Below are experts of layer 7 (counted from 0) of a mixture-of-experts language model. Rows are named router (the router's row for the expert), up (a neuron's input weights, with its number) and show model dimensions 0-159. Each number is 500 + 50 x the weight over its row's rms, rounded and kept within 0 to 999. Numbers have three digits each.
After each expert's rows: a language model's description of what the expert responds to; "gets" lists some tokens that make up at least twice as much of what it gets as of all text. This comes from a sample of Wikipedia text that the model never trained on. Tokens count by the router's weight.

# expert 13
router:454430529524497452456507617487536514408432406561478490500522563516593466539558505428390604550544525465553499441479438515466560491565557492520445440478540497536493489511509440538528520545470512493504596482485473371437482514468549448548418530481528501531466389496491515530520531448506532486502557585456513596453576466517428419493511558445489588509523499492534481492552527499556481449505532437461519482560528541506525591551478447534540520534437469516560543476474556496416472569438490
up0:442496476442513645504499465460546577482515439571460494607436521512494546582492481500434390513428431511519528503434542398399548466496421474496505452504572584360589528472473462406490555546474493546523469481550447493545429550495455534504472484570484473535587424561540551576529507468464444434490570481464590507505469520504491426473429492474566538512496493512484474488455598466413414462455490504539574377441537449491524491442524536488585466472453444518475427601509529429495573439452540
It responds to: Commas, colons, semicolons and closing brackets or quotes after a name or title, as in list entries like Name, American wrestler, and breaks after headings.
gets: ", ", ": ", "| ", "- ", "), ", "; "

# expert 26
router:462474529571477540503613506423479560420524513469428591451446501505478447406433416564530586498422517455421467454540461480508517525419534491557507549475419509420515549498510427419519564473489510534501447481481523465544580463455437561550445500584553445432490479499494496495525486490488558472509570516479450435382502471517433439427583480550488544516563512514587482566559517555559455482547515503439480492428490546477539519579617485490530543543548510497518520549486536480527497573555478
up28:646583493568525497498531478525537442533507533465470569556461485488482541483440516546495524548460452574508470411444445464496490531450465546488442561526467428515532516496543513490518459596373522531472453528447490510534663515490523502408556505476480533440540462443544489469521480457408451509501559465592502487503481477513534486453513434508579586561434541421551508494465448469519429487479608456480538546478475522491540453467455480564452536555455514488465488501492541562518516548487508
It responds to: The conjunction and, commas and hyphens in lists, or, &, and quantity words like two, several, many, various.
gets: "and ", ", ", "-", "or ", "two ", "& "

# expert 27
router:520501452442500513547499473466466570476598424550462534505585472518524560471472509488587437523558545529522543496477585532445498539547500498498453571456490519428485534538530515499545521370458568381549487499485481540614479511560533529507506548408598390465467487463572576465466535532431409556498526464481466415516512477517526558463525544503536476439508457514517531522492520516553517507629485552483365423526560464437445516514449575439534487540550480472551486518499497544478397432495464
up0:501600474417522463538561543505572528531483573544382583524441512488529441582480455469496501445558590547506484529490515501625400409480505539534555566506420491445592443524588488494524457519514456392559538423475478582567484560573533503488619468550485463473469567489495390493460554441464524502480536579575535445484545407473485601441560410456502484504520436496559535454400460439529485537471523514419517494521535499405513542407507501415538463487518530545522489510580421507512438499508519
It responds to: Year prefixes like 201, 199, 200, plus table pipes and decimal points inside numeric tables and date ranges.
gets: "| ", "201", ".", "200", ",", "–"

# expert 19
router:493477450488460502524473464494578511502442454484615495409471519412519552453489500432529589364620476541423573535438546563576420506481473509396484547537585530499471539512519535513585514482470494540475483483462510444493462519540408482548469477476513465482618441561429446535429516520518527499524500507573518505476464494548543433441469543499512538521509482565536497419506470564548458557523480535506546436518446487613512613373475514453403610427589434515401487512481407477465491467434529
up0:446642470495478496624512453517551499580447511545435627553470580423602439505406430526488527480442491455516583428451518451549472448504500551512578479573469492413434414509540567427444494503463508429536507453522447541464517386442477506515462543421506523387569496597493532476498461548479405511451557442516472563528625443490452600593431404524477454516511485526523483548512397491493489475475497489441411494536519496450454478479556432482474430513503539458462519485512486420483438472571523
It responds to: Final pieces completing a word (-tion, -ed, -ings, -tor) and last digits of years after 200 or 199, usually before punctuation.
gets: "0", "ed", "e", "6", "9", "8"

# expert 18
router:548414536450422544587382570473553528419446448569502505356529514521502436465466528429557459488530516496424523532527509482548527461461428455440518539532486516449564439455415453463477448573457458605586561574582545474531420572491508442523524493469531495457587590500512507410448532516557481511543406489518470598451419479479468482404545483467515523407526500467458568480445451503555464444450442479535454478475463429477526461408510512493374515590571515487482495470449561520456484501536544
up0:580431485389385531491418456483522551595547527506532438464521437489548458459588508520443476544558556447506510578519537564525414530478435533502455514480619498375484518475503540570485475468491460416494479476467586437525446494551581523428443505524511479477513551514487528468416500504539526478586470477441498469488567489450448456478563444451441437507527586461490534547491435609519466503458571513452554439467421509410427488521384491544565524359454527538456543609498524453487570482482481
It responds to: Final pieces of words and names before punctuation, such as ing, ic, ers, ations, often in place names like Schärding.
gets: "s", "ing", "es", "an", "ers", "er"

# expert 6
router:514452449444496456393438416434574472509519559447483495352470453548435425474516318473486444508500450535572444468410464579549514432488466526500511559501450495484482450456625492533547485439493608526491475497550435474522452499573593531540533623451556407492541499500441505556465558521494498475515547511575510459418561484555501580564457520583483511400502447522554561460478513454474545443431466515495535465530498531428451519468500420535546543481409516481477490510585521518532548512483494
up1:526520531583534476522480550478498512456542511446525527469526466503518418541451498607387525524444605489552538559499541595532525527516450447507492546562431472427473507416389515408553484472492466551439589463533422458513465429477524483550472484559470460396493497454453553451489517552471517516586618457521541451503503535489594535418472596401456560496408571526484484475557443441509528496444478467425571405459401462491585398406390490457447513496477489440509521441474451535511559517519472
It responds to: Digits and small numbers inside table cells, parentheses or score lists, such as 13.29, (2–1), vote counts and statistics.
gets: "1", "2", "3", "4", "0", "6"

# expert 9
router:440521507496437485573517469475467469475504456539540507577508393520478468482553467543480549491483427543502527388473530478527560522476559551439503516611518484568483524479514460510570523613493562492469578492490536463473558530463531519447367505465526532447453500464554564577432421474536504482531463522410486529460427453430475501455435485519457528487516544434473482500549388537552495528434422456517519561508554423555420472498508487465450535493408474527517539475514513604567502475516512
up0:483497467450516434471503608447558516484528504483487566537481488525459434606533547465474523565433498408460493488585479526412462430562491458454496456512454480504420516532487511450514489546546420438485421456406563512560463583542504629508541530456460478435519492549471583509492489531523452489516493534516485471472459484515440545495435497496530427439457458521455471531558514465560568502491577408472558505470571509458510513499495539559552493507568475462579432419441552539494538391469578
It responds to: Prepositions after a noun or verb that introduce a complement, mainly of, to, for, by, from, including, between.
gets: "of ", "to ", "for ", "by ", "from ", "in "

# expert 1
router:507460405502522485550500602475416443450501487529471509535526592570593513548474515509594555556443421503507397450445449589457509474518506487554492553472528556520513589509488449498545509483533557490461447438469566650516471496449543507464485566429424463535497446439467391504475575383526491522475405539567491519573486483426496487536495475514560483514489580546493483469416571606513499532410514531617451512553498595578520438523525455545540589497610482554536473497576488411434528564462453
up1:582596527518498540497479599493481419517500518568538505488519583529546446511530469506485561509527458343577444534518445514480483555534462576520477450503558492553468495467531526505433501433567479503456498537466568421438507449507536506533584574601478480437593451403507520570464563433476429464475553486527404522510577525500489417495451402577546521444453543496493393519411469454469519561481448460494499521548548520524457463480532494504553409437533554412484484445497457435591363434399485
It responds to: Line-initial hyphen bullets in infobox fields (Height, District), plus sentence-initial In, During, After, According and mid-sentence in before places or years.
gets: "in ", "- ", "In ", "during ", "• ", "N "